config.yaml
n_experts: 256
activation: "swiglu"
routed_scale: 1.0
balance_bias: false
init_std_router: 0.0225
n_head: 3
qk_norm: false
init_std_qkv: 0.0376
init_std_up: 0.0376
optimizer: "adamw"
lr: 0.00184
final_lr_fraction: 0.0
doc_mask: true
train_tokens: 406000000
dataset: "wikipedia_en"
Below are experts of layer 5 (counted from 0) of a mixture-of-experts language model. Rows are named router (the router's row for the expert), gate (a neuron's input weights, with its number), up (a neuron's input weights, with its number), down (a neuron's output weights, with its number) and show model dimensions 0-127. Each number is 500 + 50 x the weight over its row's rms, rounded and kept within 0 to 999. Numbers have three digits each.
Before each expert's rows: "comes after" lists some tokens at least twice as common just before its tokens as in all text; "gets" lists some tokens that make up at least twice as much of what it gets as of all text. This comes from a sample of Wikipedia text that the model never trained on. Tokens count by the router's weight.

# expert 34
comes after: "of ", "in ", "\n\n", "for ", "and ", "at "
gets: "the ", "The ", "in ", "=", "History", "Location"
router:484444567400543578527452501532503465548513528552535538543423489485462539490508477546560539605532488392454499525497472444474483443469502506446559542561473520548514644530542530562498520440472478444539487428462418520570482489516502457485469469546506567531614550537520541496484483456472553512464517456525477487541569643509527550436482458549451457471400563517468687409451463555486461506496
gate2:503380530473503515581608454564594483456525461574472492490464572474471521576430475508580513509538465442419454550576426485477431482523508488403508453472494466520508500563479522471467568483509525524640567428473446513551515502441473398541464472478479504581536450505520489426461450533510542488438487533507557488466521562460558593388517404531502487383536426599455469479493552527461530465463
up2:524480497514489557534606451540602491484493490585494490516435532487478490537412464492573546472544456513431493514551415467455439535516497549437520497516503499496457552645427576463491558482466530531641565430484491532543537566504489378546488448527527481558562478553504536441452469516480544433493564494532499488495500499489546487382459433540449488418542403601528548519460584530455581404478
down2:430481510541450505563508556460468561491516418551573564483442463545593532539437474449501463428422480557554462560525504557547480534495426577578497509471515438485537478555536512602559511532513545534422590485567611452408528514466567522445485511541491446472512463497460405498537482490521505564530494485493535524459411530554421547611376572504511450606498513436565587474502523455497506565539
gate3:521561596521506481525560511415462453511548500536546479495494481525556580433435505529537547384573524513483528485508397510513470577480566493563512492497453505515390530539533603510513495572520574495487561555544427449469515465551611519424503437409526418539501528522482394518495531498482505533423530445477547570545526505509473511438511464425468440526568443477570620540489400448415448435449
up3:495494431466490528503460484545568518518496448531528512472423563566462536470487394488420501527611520465549485571447459448527488437474522446533471381469404487479513430442384493575441591408556521463531492444478533561445486381492480605482470539480458507520493557497493524478545483555637456603522474583441513513483544522588473491478491389462584564492503525520467481450557483468535492494512
down3:442539437395514488523547502552472546523542541539519544577405471553396492424480476506480529488464452468546550466454485397471504480561601511491466494549471488638575466476478523458428468493488551504494528460464480460495512402587414545526497447399504501420536427476586572496445524556428618502474546490479450484465457500489464373498409449539430577541495527479444516515512468530430471495455
gate4:459467535546501513539448480551399528580554476519474496512405430671478430446553542609498504488494514515486521491541469433434479535499542562592530559459516502435474563545468426376475483505540503547472475475496566493524549529498448484521545533547454518405577440564460424471501568518573556528476518470540475517546619546602417486477498598503582466455528441492488524502526516513466564429465
up4:454467363562509483505512416572468434511472543579422511523422514542503487466595527455490508455488466481500433589448516435514536546505463512516487492558577493487546491509512509415593543517528547486531489469406595519454624436545400460532548557508474592395545429499409422482603514491518518478476545450557539596516516489514469517446527513525583487537480430511463369485509479493501520472468
down4:520459576500569535479468524552604598503471494497599484521485574492573542475491451546499495592497531473572454583449392528445486534527560483477491477519416413528485499503552570507543421485481508414563489511393522544515538485544561519584523464540487513464434536534542473517421483499558605501522573542521473410494493524494483464555502390432465538507466562568523556625508469557578391487476
gate5:452449431527541421476578505630543503445524503538460441491449582519478537518482512487512515541474509481480524595557475446483487489485505520480458437469548497522520477532477543491503536439498577546651548421424461557534490496447428392575530466432534483541459510501524477447450452500474492481429550541486528487421410540455535629407522467558430525376549385547497486505468525526481384493484
up5:546462469512494399562534489569501508434492500512525426528460565470518466583455508509531479538488387496421477503547454465534471501491559548469441379474508527588511554559439523489483552474508571523624544467441435541560452502464452384590586447465537456538543478565550488417446506524498524486424588518429532497396450493526545566470461506548485536476566380590489460543465552506459475459528
down5:444494557550461531546524523535470557506535417564576599524454437526575595523445452446510495467409481573574472549535503523547463527513414527563505501471481432471532464574510512616521488530468551525437562469592625461382523532506584540518484516510487478493498472505450393438546496464544488568549461499495523512452497522551404528591428575492511485600501534462532583513508530468466457590556
gate6:525526528493428471483532556506524503611534531584491536518412502500500529401517508568502476501417504489406544413498565426511489382578389488502595460531503423472483534527518475411492516446532440490480456468512570399564515491454508512477521565561337558457509493496462509539465439457363535446502464529501511530575543559584427492516464534521524530511504484473431514540597466539556488478528
up6:505532527520462519447524531522528584583606525594551459499379449569468571450573513545429512473435485499451568485502482397454492398576478527542559540503531482484466541534500471416567515480443477453487487477460565460581542540518546473542528547572422537381560541544459547557494493505444566486548532480535483528548592566605438497560397557453534453477528501514528532590533477536479476529446
down6:488417466455457440519537541509456529563455472575525451446455614484516485512515495517401460430508522535418572504559452442478616463433545448551497516475488568527526598527433479424630537494489482443474527503445576472527543427507538548531554476388545541534442508510564561497508566571530440616492512541492468448451515530465492571460422508532424483453515493580454483567407477561451497514453
gate7:506531472606567510510461485438535486479473510509485496506469500574440670464556537515533533511471511442514606492507474438407455546545552514543453539441478541495551539549426582501539455489446572476463521375551495375551555493453532473432501455551525530367489479535493541534541522600525527470521532545627573506541428496534564503540546490458537476454445505573536572534522549523523564522457
up7:492424397458471397540486481515470539468443414484441498511495520532543531482501553481459522550479376512608469493483466479508578470532482485582616546512473517547430433468517489490511519607456523546437520572445479457406387427513538520481431525566458398539433477496488476499563543456546463538459627446418527496481537482402445515494486539391516535498561439502520487497545459493456455502573
down7:519555504444549547516448530474440439473512533499495529482460509572470528460506549436539571523514471489441500472515570525570467447499480460520439502477492546474568624428304548488494528498435500549588456457555583553406547557497502382523476473471531448618501509427516513507497524597590501528501462472524532546477470543504523478400458478554510577435456546402471397505464473456470501513562
gate8:569517545419428441529517518456453503553605524511504460596490442489492446502555497572558533535605570437429494486512509547448452456477513508545542452519556537470509563482494420518515587531462437506508507478557493442558467527537468456409567559545396573561532473549482544538493499641431512463470420500561491564555625561514461464505466478508485482432496477538494524393580456543477558538411
up8:492599493500594463548455563539444442491456494537562526413484500545520543596547637470436499401487424580557506509501481535566531529494485452531528516523424498508562491478458550536508475550494512466446527512488472470496522608540556460544477506483541502471489577515636455475488548476513410514514526463436508422421472470625477473525473514423541551632460529506474583582387527479510488454542
down8:482540523507533526437536458511611577472492546460508470447604512536473580469508545538473465456513425502550578471525467380504545457572423461537520528565534464408519418538521555470403539478548514521436557615506486364506488479380462558512488498508536439469515518462496534531509469493444450430503439473527531435590521428428392533513538551416537514486550490506517554543558517518410431481483
gate9:559465580520538474473510591471493435588444506544510585537477506505416513472523477429573468503603518483525460475514449519492437499501569502581522512426511452353584587403543539513453500460547511567485519416513519453476430494521540501532433548579499552505515487498538409532485439606531480547454557430553476420496443500507565498442523524453514452464463495558471596447580378507459518450451
up9:558501504478544496563547524470471431583478460561480562553441439532491480444542482459511515458577441511575446494459404581530428505493528531527570522520483465364556534496518542510453560444565436543478525479534524454474427563563585515520484492498534498577518458533538409540468479592506476475471534453543489444485413565512574455376517508451548423464427552599496558494556367507470577454503
down9:380648506600531513501575492568486542550583428506463459530550490456529485507512453458509616522419559496494509503381543470516520466533399517502419475541446499548481487508519501536432599503486505480461548555507459471526572534567408550506380460498505535577496606449539487504540494466573477509468512504491527517512460435484452481489484623584473467495523545521441500536405543474511459593466
gate10:502498528478501547498548535462506466506520533515464441556464379556535476483503490438511520524441436489475453513530416465517528486465574578481633446391456492453466526403485510429533490514465485440476503619609491471482444522464549449497452505524558417512550427547446428526342513591459573571497574427495448495489392518502582459462442531512462488521567474435520543531503412508478518453497
up10:484542517481529549514501481460518531474578509517515483589408342489521539431542414487578526585494488466482547582509410473432462505434529599552575572380427430383474496453488424494478486523467526459456559590556494503418449484465553485448507483530481399455514468500456528558412458573526527503538519491524490440531498510502542500436464537510456434470561529532597574558501455555500464532532
down10:488571552487453420605548552532441437516457402570560446482441479540501560486456518444455492473495467545475502511421609526524559422466435451551446541541500550538451518576460474510423605506468512470481490467521417524539629430516532476516455483466473561538397604433506420527610540504540488516419471491480547461460473533520510513470558637558489494472545536538445474500413494516548514509514
gate11:621510494473507412530507576543531565552523546512622466557446522449509420497452546525494465475561452478442467509520494508570434498493450543523609578513435510375469498423497482417446456436580435583523451495551620467479532567570507488519533479584467478485538526518498463537477604457443512467470499470546481404591566548531452464518478577470464515536517500604478541553499411481501512482488
up11:576501476483627396448461466482554641571493463478570483476432503506469533521483526576505442499483433447500445445533510434499440522581439501529536543496477495426435506409506543467528443479533482557524426405478569497512557555544558504617502497554438435432466562487521447586509547476510502476469519496510489398600645488516478485523490522464479505496542472575506556590494443469499552452446
down11:452483481477413535538542540574463475558461459513521509476458477542561532538506520449478487602515584537454543512521429528408601462414490545505489650485435515513602534539465446514522566500489532425495557585522552406521516480443504533515542509462537483579464566488481427567487572463391451493456475538455465560501492518477517431467483555434469448503571564514585490484420493456537522624599
gate12:494570527430559574520582523417520487592484548501460571492536507511503472530511522478444487532532499481517409530457419535504403445520588497632480645558537397435510553498459504460474442528517485511422553499478461519547429524503624520581469506610558493580486551515526471562496534512519541441431496468523484388520507575537520488478503582488545512472454556571451565535515415461533487457518
up12:463485484549450557514419558473482620423471452473459498394462602463502475614474529547568439551478525495505579477478524441456528521453514542414512446499522534561536428461513553528481536531569535528504536508473469569513475456445536559538458471374529549424532514419486518509469443455412473531503518511521513629470532443363556498470548441503408510551529479499537492457500546559577512591430
down12:558403537398513583495452566508427546497483458500500460510525499525446472498553490529492487472461437514452523506633414541466433439472494578470468537454560482553589559521466525456512401496533475597558529455374577517518464496538498516547529565422569478480569515525507501440473503500529620521497530511503416573411532556469531611580469411474530577573477513494476545511488463479512482409457

# expert 21
comes after: "in ", "of ", "to ", ". ", "In ", "for "
gets: "the ", "The ", "-", "a ", "this ", "January "
router:594528557456592540545513568485457517604479538488534532601487473483437519515495457524536604544518538432470578477447564590504510476467397501491534525462383485539506587513561536547433442468573494470518501486446531562463493559503533407463552399551510547483528553541521575479481528501527453560518493475569544508540504600510572532430525474474518449492516569612495620469536560438552446543533
gate3:505511499493516558516421528539500575533524504479536442569528528537528509441447457512485550407501472499524516574462537568502373458505425505467521410445470577558514489569490553593375500525562481495468544508598453459417536420482464474405565481491471473535614496543483608528401455513437516509536543550578439472507554597570540477515490455419537530454520595427524538480498533487500534506575
up3:467464474575526526506485470495490498477519448547559524392445434503471542426589524564521458625491531482541415477486451465467445484540510446593477483572418529558531457375481438530547544436491526545478486458459453506488500523551521587532439530430492583476452534457558400483537460505531567446380469499473475555542516386471435524424539466546577434515483452424484553480543433528451506589479
down3:605426427498502447504359451475505477476443468533556468483599463540507595561510431513566523528553506517433480484442514602429553554407494470526450520519511476575447454433516534490499579422489495461514527431441435482456390407577559544539555507441547521519619428463496500465466500487508452496573525577572555516568551536538529551469517482473436504500589509475541501458531562450535514544490
gate4:499444571536536450519465488487544607478546666476571492482419487560565445520441485559514461533539508475474419508493458644537543519536495501578494451461481539423508508544464356526462451496535513468494540511494522567471458516504562487540508525581514486632526541512499552553505468539512441565441420422558521484534678492479450522468469550473534504509533524479536512448485408520474469545467
up4:453517542470557452549485476499464500516533591506624519520437563515523511427532471569477495471494540498489416544477436549534543497538457562547595529569484608511511469598448373533488468459432481451483509548442534530437481589556520527535537514470519461638613537567477502560511471477496463576410479455559505510489614480504438491557444540471569455482527560503466496480423434545410425497506
down4:405529494491508492625422490522519500464506523486484535572412513506466504584499405477517498570543458500590544470621445557463477536491474553533502528484471523433538413512567378402494430586566481476489562581574496473560495500475556539517508593471521459517442553536496533564578535488489467449543521460509470429503576607467496563470523633464486580483492571500524533445507508572512486551455
gate5:560491414531492472515468569570497564474577544458585437567467519484552474484571554525546499489533488429467500501489538510546618423473566464561564450479407467491523430371506437446502520454510512453485433545500468440471421492550505530427508463597463625469498467526514534481494522506492517468490360430533553454573581465579497541516485507486485453542505417432544505488567494402562532585492
up5:491422566496464509414458432419523526564504559501469568509548498531491463486445464578514399517489474488457515478523594563418447490548377533468393491514593419421479521490544500612510486471551447570482496442531512555562482387459486505556474524502496407543426488450567453564488442443567510525481494532564539518578463409424437514515529497532495515459396418498480562517495468524532500524582
down5:510539388465488484441554437480431563496479511499572465480525518601533521547434497556526503577479551542539504442429512502435498454484483512479564495573486511487401514467506482531617505553529422559442447518467538492433453516496497448523526466529483512500518502477561540568494529530507461438473527531385507578462479592450539340439473391554480478472432455494450516495456429534647614465493
gate6:512487579552453425484484502476490506504598492457571502491368550523523475462539508580433472434439488471433496480520530451518528488492526553654417452448423485502416518527398480539640539511537506622558489475504611498481507516535551554564553510437521340475499580508527504510498460488570446534548475492472511577577529393585450528506496497537525513494457470518483463534494483512503506510507
up6:406512444535536526464587500476542494513490587457467396489433545479458448495490498570483413525502473487397551486548488454489553523536525545550471483500456500453457468518527450483530465500496504612522435530546513551544483617515466610500540575477435499631508509508488528497485496441465327533561499530529499552520556512519535550519506450378532551532475517542370461493514612563532434554501
down6:358511556588472504501464462437530448462471446553530541508491474507564489491512440465539456480499478503513393527603506506515529449561427529514503544496516541456437521520504414390385548527585430464572588491466484551440557564393591433496476565524481346535444535557442527494535450443484542540496507493500584393537506502552549539538461481508548513525445515521496490491442509562557469455519
gate7:478518446521483350500519418549522525407497544535545518358468532530557495536549447634500519444575590572454532525550491443521566526515562492561493445495392533534466478490501471570529515587505556460562451506482561487470544515504496454437515642520493486557395477448567572515511487589496543501531555512479485537532531473486405521562448484534473564471434454435497478459495419492531467501553
up7:576530530520541356498491401474514500398530539474556517448513515529517572478503409540465490462511544513483518517535520454628568563571459564512500457527440520517432438532490439624577516531477533477571455393470562564456571523543520458532566568507465435484468544469500533524530522505534552507535573511483465488531490381543394488592422528572520537555415452491488546508484446489488487480591
down7:487548532460533500508480382508473551495421414421383534537364482535472472483527555512452447461537536477509509453540538514496450487444478556488516426504548478450510477516432510477549542520524487559552440477560563458530581540424457552529507582498558477467539552480471534497564565478402467526405572467522545532485461510406501463471565472480501431555511429632530540505557495579579604447408
gate8:588461490543489503553461525477442372472516515498539450532580517470539455418520519534495546497468441551537429456483489515639490531542437519427489562401477475528530447489544439529528496433476466517492515552487485577396530526536417547452574455392536529505530606494406457469534495455495460480555462460506459441569422438549457485417580451607516482514528449562484501486502529529548368487538
up8:598480483513460444562491529566476492532521468408530440519506609505580462415490528501468502460437450556545487439481458534554518558537419508526555492456498522549554421400449431567459586449516387495451550542512426533347511470522453511374557504468487507563522577500468420506500495437434537469512517483474502509495527522510471457425575474582554445547538502503409472478482468518428461494598
down8:472560444437475525477476536521467592553582502518452425491540546501427475499511565411578500531543544477535535525471599472467485517562539499491469471470569468532530459446532536421470544501459495440458507459510497491600463424515593483570569488373548492541519450451403492552457445524500546461462519506568472486571568474538540408518578426424518450506387541525599548572552545474516381468469
gate9:534522558516479421549515486483470552492456521457626487495544459516510526552535533479513490378523492477420538459435547525612612540506450470480618524481476491520485421522441410469485493522454439467527411499524524458399536518442484339503524531530441470527531608585442607540485522467498556538547475428496469515513494557561525462551449558589502568518559494509564451539482496446462551488445
up9:521502432428501563522509515532520557528540529547499574502453492492477511551496580447577532516577499443501493525495470598561410429434442449505513556531456458572568480524452466519474578390572451450460552597424425454490476470505581565559481565633520529469532505497484496500518456549466495607500388509508525477486627472414505476425508521540472486540507513395539465514498591539469472569549
down9:408444459478555556551484565526519530476461555417418459499491521478478500440564455575445470507469501475474533583539497555541515493531481560583536460531610465438527493387539491484524401551566587448491513519579502481463518556478457487445563444522453420528488586444458430447488517494546572490473557588543398487486474517520472595532437593563561480440437491561439479523471567451398504504445
gate10:504506582440433488517494456468524408470589445522510539492460488515542549554405519460569494452493443503518519406546494510593563480512480513526442500472552470598467571480569531461468459489604426602440498386488519542419488503462553351466517472552570449515540464488439398511524517473559472550559528450473536460427471451554592501517498603421437502480479489509522476527494514404461432534491
up10:511540491522468531547472420510534456419486460592521507450527496511574500530497563577445536526452532538541566474471444512500588525457467512504538490495466480636465497395528482504541527522512500442481535411406490519457561561562548484525533517543612438528530545489354445589577494502528493554533539466488503536445555509544482476568534556408527452557560464527589475551405528575517370552541
down10:467542490455530481433415519481553528525510451526470498571473489467407472446502558430553442559481453478498568544463531370492563512463560480499502537573454519438537481465548594504520510550433407467493514486491495487427503491491483549515467526486552552465473482467448580479548528436418456351477506533557546527554587509471486453358469529642407490504419529512484524468509422499565536517608
gate11:549466598515515501511521436437431426452552544484539502534440443467514524487356489604527551455552491554506555469582513522487550552534569599552453505434488539427489550585454493536532503455546513531493500536504481554494456560444509440521615510530517484612434500559466437440541559572515457586498456503511519465586457520495437496509448507492432495422479430514572590530492523531491423416395
up11:516548482483562491495515526435386489591510440483550556590471474470490546483480472523558524493518516607421565556539536518521480517359498533489399502488486498427586588544496446523452525485581435574470522518513587518489469521526538484475480516505545553635509537630500548413495579518483500510516408508542488493431424582420586474458491504492417566461440502540537517530493550558466483440452
down11:495531423481512479568456491593520566496574518539533486476532555499570418467457479506478479546501525480556555540426535559472458497451528433501561527628517468486564432428494534555566560498573498517434570526394439479499662468469506510461496502480515494542551481435543424591489540545485524381485477494437350460523535541563501552522417492476502494515511475440527567476438458413469518554444
gate12:452510521588495387454486463501496525486458520518537480375414609478569523475474546449481413502456509507500471442444453520546613509503528499545494403546544487537470516426467492445552485474482629545483399487538479679474473539517530498492548474491454454496552514473502548513490490539534494471522551414512482585540461391509456522500503473575542507548550486520583383508553496409500480567441
up12:501496487542476501467499479568524526509551529519445592377486528482475534560527606455469545556468505539453489605423559501504496525505438481531528439490524497625480473381525529503524604417508609494445464478477429548570464480490536466490535465564526526520557458480553573456538500521509434517484505475598530647503489465520407522562510451593539428578524550544575423494539510426461475564505
down12:457464572495561523475563546538452499525506437527455470557498445491518477471539518531531474585602505514536551539538412492506484487533515471561526481442581441433533444530509597516582477589555504634499536378484504522449455526482546452574509447454521567569476482512379451522508597462420537495502575435504571468563602456526541520567521458491388486445481525478536576447491608528469509495493
gate13:544501416496546498522537518551473488504480504540457500527477573509471512547569604491431492455493495476536591565538450411469569509473494467434593501417483532565548439476439479420613507418535599414488491393429509485519486540514508524571516438511487484453549570499500404480504530418530550529503565491464510445479475593573552499572486510446556481589600540613468428539455550452450447477479
up13:432547365569563574485555495493463464545481509462486526458522496506460507531608495513389476554385545475456561519581480546548584526486470444484434555518577461537493504504519477475542476567487504546551426493456562433578551508449471453584509568508522504533537475505450526527515463576429490571603497494485495545484485506444573525556456569560488546478557429560483367538573517504535367510479
down13:492449451522537454523427450547457479462466493552448554477528428404632492525528477487502503478558455513565469505475607556492467505476480519557540488440509477480435452444413518588515547529582441492589486472518497455385454502445534510472464521548465583415454583429519466503438533484440592408582523467458462465497526469595483478567499480413520395533470378470457528469578502527491550450522

# expert 216
comes after: "in ", "for ", "of ", "MPC ", "; ", "· "
gets: "the ", "\n\n", "for ", "JPL ", "MPC ", "· "
router:476479560418570598508562592486513500622476583500514568498518464510464464486490449494572527512524513499498484514480587582509566447478474457470519600535469416533526607530454587481409434512506502438433525572482520565581515532552494527494500533539493534495564466485538577452434547533595453534469502480547498577488465559492537535386479534526449528456484504483544653438492558441585521540566
gate0:577526510446488510507599515482497543491496444530544546431440503592489480473460478574605460461506568539539454498574480510487539508561549542589556518488449424451575517551411514498512574500474530456549532542459556494501411483465529518547413528448499478531445504438456412493428517398453616541451468472537530470516433427417552494412438543522506456568535421559509527510534440554640516499568
up0:428477427441515474512490451502528465485490475500437570545650436368464501541459478476485578529499485506476547516491501432412381457487500477395489531480508509577460447494647569510524497530512537530479554455586438491505479420502468592406567562451524511576505450532506487471499474558457431440549562558554513505571488488475453470558511423436457464446491475425473521495521594483407492484502
down0:537448438505473464471372580449582499481460469538519491548514483502469351508550537407462526572508517469405553495522544509532571480509599470471573553473458425504559545436426407517547539469476376502547503380502508478520435400557537453503551455498451574513583516500485516493472568520517529453444495514580511468492554419536512469519491512482503461518576384474420473503449477478551494544446
gate1:453542439487486511490501438483563587553527504558443525409603431520463558549488482557434460528519482498483557538604542434338476435535470489403482580500540429462488517544599529447402458493516508480451518444469466529543500581397493471599405487507504452507510504437437535541526445510539461465557486502558494449520482576453477507472514495478584529540513487504475456490471532339535468549536
up1:534585454547518520480468548501511476529576488546526569410509456594512486472465422567495534414429446533492572547525461429463611504492568475517472531508544421562458536471505563409500552533472523496467538455438487473532528607411510511558385471517536522394533477421475510520566476543575455410586556462464494517416464545507577488524396567551527482577499500502568481522418461428521492526536
down1:477537446496525462506482522442525597519452521464483479542603448543454462419389425624529520490570483499576553532556509448492443547490446553485462584575507448426484523483483469462570517548506486508574500560529500499518499379480410493486571542474546583557601526526498603518476504398493446559396506491480455432517411454477474481485515528452438587525524533560496560546488447479488584574512
gate2:487543600564496455505487556417472418487534507505474573463434589561538429521419536532587568548459503533552412483556402441458508504554484503579533545457487511488546531504394486438424513540474448496439548537568478524577462574454443500498583561480439457533485498560552518481390444598511476601430544467525507468475510448526442491535415504427613563487550500554520484545536513472450487490483
up2:492550636545632502526510483463473460470554431491515531510536545601470454600496502558499524487448453499537478414520500489528526446541471511469577552473551445537575484601423478471378509516481488476375554538494486511550487575469456457521574493424509548588541488528549529466506411538549454577421610519514476462476547596566451482539409555496456526509546523523557461454481558459475486503463
down2:505607470546519535465509484559499463597491585510517537558483495525478456445526525494506492513476418549483504487437606410423534511500515517480571444489484532463518448460494450504477583506539485447414596496501488450500541592523442624534549493443511580350494483585591462491476465566385554437478503544573458441487436480510486420501535471476521403494439492534473515582455486465579547481581
gate3:450508488558451348569471542510512497425430619519506477487492693544527541567554496490422524534410516503539565456570472466513505539511529552444493453434477514471461473570403455486510585531468575476511453515515474525523539475447447434510450473494503460544404531435525522466418454519544524524539552477384463556480448495532468518520482521515481603471537445459566467479442493396461514519545
up3:584488554499551556417486367461438479491546470465578583504548438507492557486452551588573490510486433503431403528479521545507513513494430425538508493551562449519528467435483452479539488482497513506487510480420534546513468472607491580531531538558482576494513574499568488572497505458623441580509430476591531421538550445497406482443419496509536571445450540515538461597508589531530499436488
down3:519404488556468518482459575477487542431511542515621455559533437533506459422514508544447554466555560531519412499494452542524562463493464512532530419584490548492486538429507430480546531442552566520416491543524501569507426487450473502496413402453408559475494488468555592517554533574458505497447452491570526571570505517503523612400479465519525428501563483406446430524494560471407504509592
gate4:449465472399528469614609563510452543459481525585458488485513521632544494521513534497467545457530473510580498518449535567485551467419567407526565515516555450559476483500508516412540503454521513408441458514569383515466450504434433429461539487443563541555496432467501515504427502573399604545473560429384510524467491467542474476558448516465465467512464522498509488505473424412472494531456
up4:604469492436562531467610500505482527426528492526522502487435424630521466496451516521485467480648530450561376441484489596460480447499546457545485513480517526448457539440517489375554494485513546475500493593556495521484440531485403519455553490459574561517451539559559481538407492546498522563481492360478581501546483482569475549458497518475517468568543460554567480467520469445459489483421
down4:601487502472561433502512525545517468484552556565472451542495482366544437492579448474446495556434449453588476482517504528400485549397445383555538421501520541558560480457469466495598551421479536480519421514411539554523407428568493517549541486480592582486511462557504445498464459514568456532495520572478506550562527416539478457541550444553520490498495472466419488586472511421487502489450
gate5:526474445564469444442503458500482505548507430483565443510440560457493476535495402471471514521569444439570490390444506423568523515483475495484418562536436509480542467493447417472601527556515453519557500461562576527506483560428442565465462509487486467453431528451569454411463500610545364522481537479568441568471437493523449519553513618595495489544615462433502467470530477450485485515522
up5:498456470505452442418540508504481504557518428458566475494506567523492416529487410467473466512526429509582465437510491494544521514548544520473434605495518494474549537473461457416661522571507424546464517521570497517546447538430440544464505509551547478438503531467598404404457539590514372493489479439504540581473496461498492521554507634573513457514574426463528417462532504456481569508503
down5:522581466586534506593456523448478512594450406480530428472498428516535563550553475566550483541439490497520559556477471480486493489529548525454551549467483494443444483579620475496595559526487455504595499512380539494545479520502546507391528515473502542499540580464557578528510443526587532501516520512492487354530447613485547566449498552451474475463515545564475583443463499570568447444493
gate6:489587499436574513561515454476476515492526514519495509468546436603593566526484573542477507476596581402536591537522528515550634512495523415477553489480575510553425479510500588492537465506519473544462482507520538458539509527525440352568504488526556520586473569498554530584525465505581562566526522500514482379497438604549537524458508521522473578497505463503490510540524572409464445545441
up6:437487368494537497442451496523514548474546508461551517541577562482477462510503585481482413454576636474554413499494454568576512464613524412459462412451505478545473501477535555506506428509568468505513517453480532528537538369491462497554479560474458461446487500540450477530588465483475619441474467467446469421480564479463520513446584524432544452493551455553493446600565530559534490532454
down6:419521526475569526451402458464443530490522486537505547533552535513513523465609536380468513508535497475509466452588493533527450453539559493497524460405544509500480435559426431402418503455548428512465451503473528432512490558393457571443416481528505544392449535431485555521497528413434563490533433580477490422506458521527419567434507529501498504411406566508537486410513416476478520490466
gate7:422447457511460579450594483445509524528548430529518479415544558551559540507540530588550482469483512355508510478500482411567575508410573492558546504545449486568470529461581509520526586467569546493475438509449496453469568517542577408613544546561531532511486567536520462475555514459496495534440391496435558468475501547542487609501484503502549511607486436479458537504519483406553466527463
up7:442483472511420454458545469517462510480526488508516512446497542565565560473455540499566504474469439446610475551495497478535603546420555489498551571471510472500483525471538502480571527554583477481465490517506468443508558477508556447635523527594610473462521521519602438512480520518639446506514447441421540492460486527560463565516453580459456485642486373469557576565475495471543538559523
down7:538530446490504581487531527501513477460511430520400450458499451412446477506417470533518562534481545470511536615497509455414477440471482562526378516458472496424475499573513528489453463430432562490453444431509429558462490578502553484431430486489447504593521457434503474462442480458449578438493492583457391557531483589385608464530550467417521518491463552570509471486547426504536452519482
gate8:473489589444545556496462509415564510494549475502454549437466449576488550429538539563557474478606534432458379484560492537543522502530518485568557456509493431439395589541532489439425421506486521512576441479492537546458552522612486474502463479492488501506471554482524426503560564460435480466513361494529603454554578506507495545431459506414557493426569512502528439438497413500549509547503
up8:471446454556525458445446451500490490506480465474530448511459525452446420526470352442457474557371443545454561492440548485424480502427511520413567514583493548548472465426428493513565503436433451480431486443500474555493435520531546543453444415504457567442473512446520607478549508557537428415480512527474449568568503485510464459538560464547447482573434547446452559534438449437559449471458
down8:446398526440537502483458543524466487527495451537485459492506508510558494511603530463491512477542491463488562466533569533504516508535509371503446571540461475553516542433516469523549478464472511499453411461448526612513542371586587510529441515500424550464488517467501505630464461511516508476538476525447579559475447523521547589476476414458559497486490476498334482491548354510393514550453
gate9:562522451518615505472481566492571464472630469522461536413442470543502561497514566597506561433519440486448525510588497540574525505565522487529477358479404468493445437530466559483464490546499519538520549434543532454498531413544518454467488543535470506555380511508600513514497473452556466516462504545512523446585531555530512514504464465595584557458462513657527551497571514490512482444497
up9:510544406455585469470563575445551524494554542559424531477486473521511531534563560577498528416527437521494512577571505538555564466585526533562475384491457435474425457555512522450436537539550456528519489449513563411550546444451518479459541506560459517526362454577539506557486464500516504512509494454543479415603516453508515456498480532596564470434438492645508501513578582489458517494504
down9:527571508468508473456410528452522540485502414504500450432508522514473483522535493477448557499511548530472524493512552462494498415506538543510566460515549509536534502485537529474525517407548414500487530533379515490523446557482577588542426476481617517496506524576510380487586584569395570532475519510510507499518485456515560314457528538560494437456539548475534475535523580454668522466486
gate10:470531597490453493536559544409507467429486611447406449410475438575583503477539560482492486461615518482514467537481529477486532461477568500586449594507474475633509539482432508509494632568463520401520492515481482424521518553469518452484464519501522498498498397548576376472463527560513497517511511501484509600452371541565509518563447528491412507494548461507515542493499456467451533510504
up10:482496505474439454526552500465459502480591690478594482465460509515543476481475485510468517515517530481562472493435521475530612463525554452525487556544422575610466549518424500483550662501538503422557484577518469430520519476434473567405584515485537427440496490498580369481495507538542515550505515425463501522488499507572425557512533446531527516514551406522488482526457458454460485513562
down10:562547530462550536485531531474385471503452564518475608523431465491548528559593483406505387457508506456539495518557562467413557565431493536572503491470571412513561463561594520413511465510488447428455516525480532535411523593519543510537491586433556562501450453526469427516521465433453531489467454469446568478502472479597500530486468573521440557479509467517619522559555534471544448565497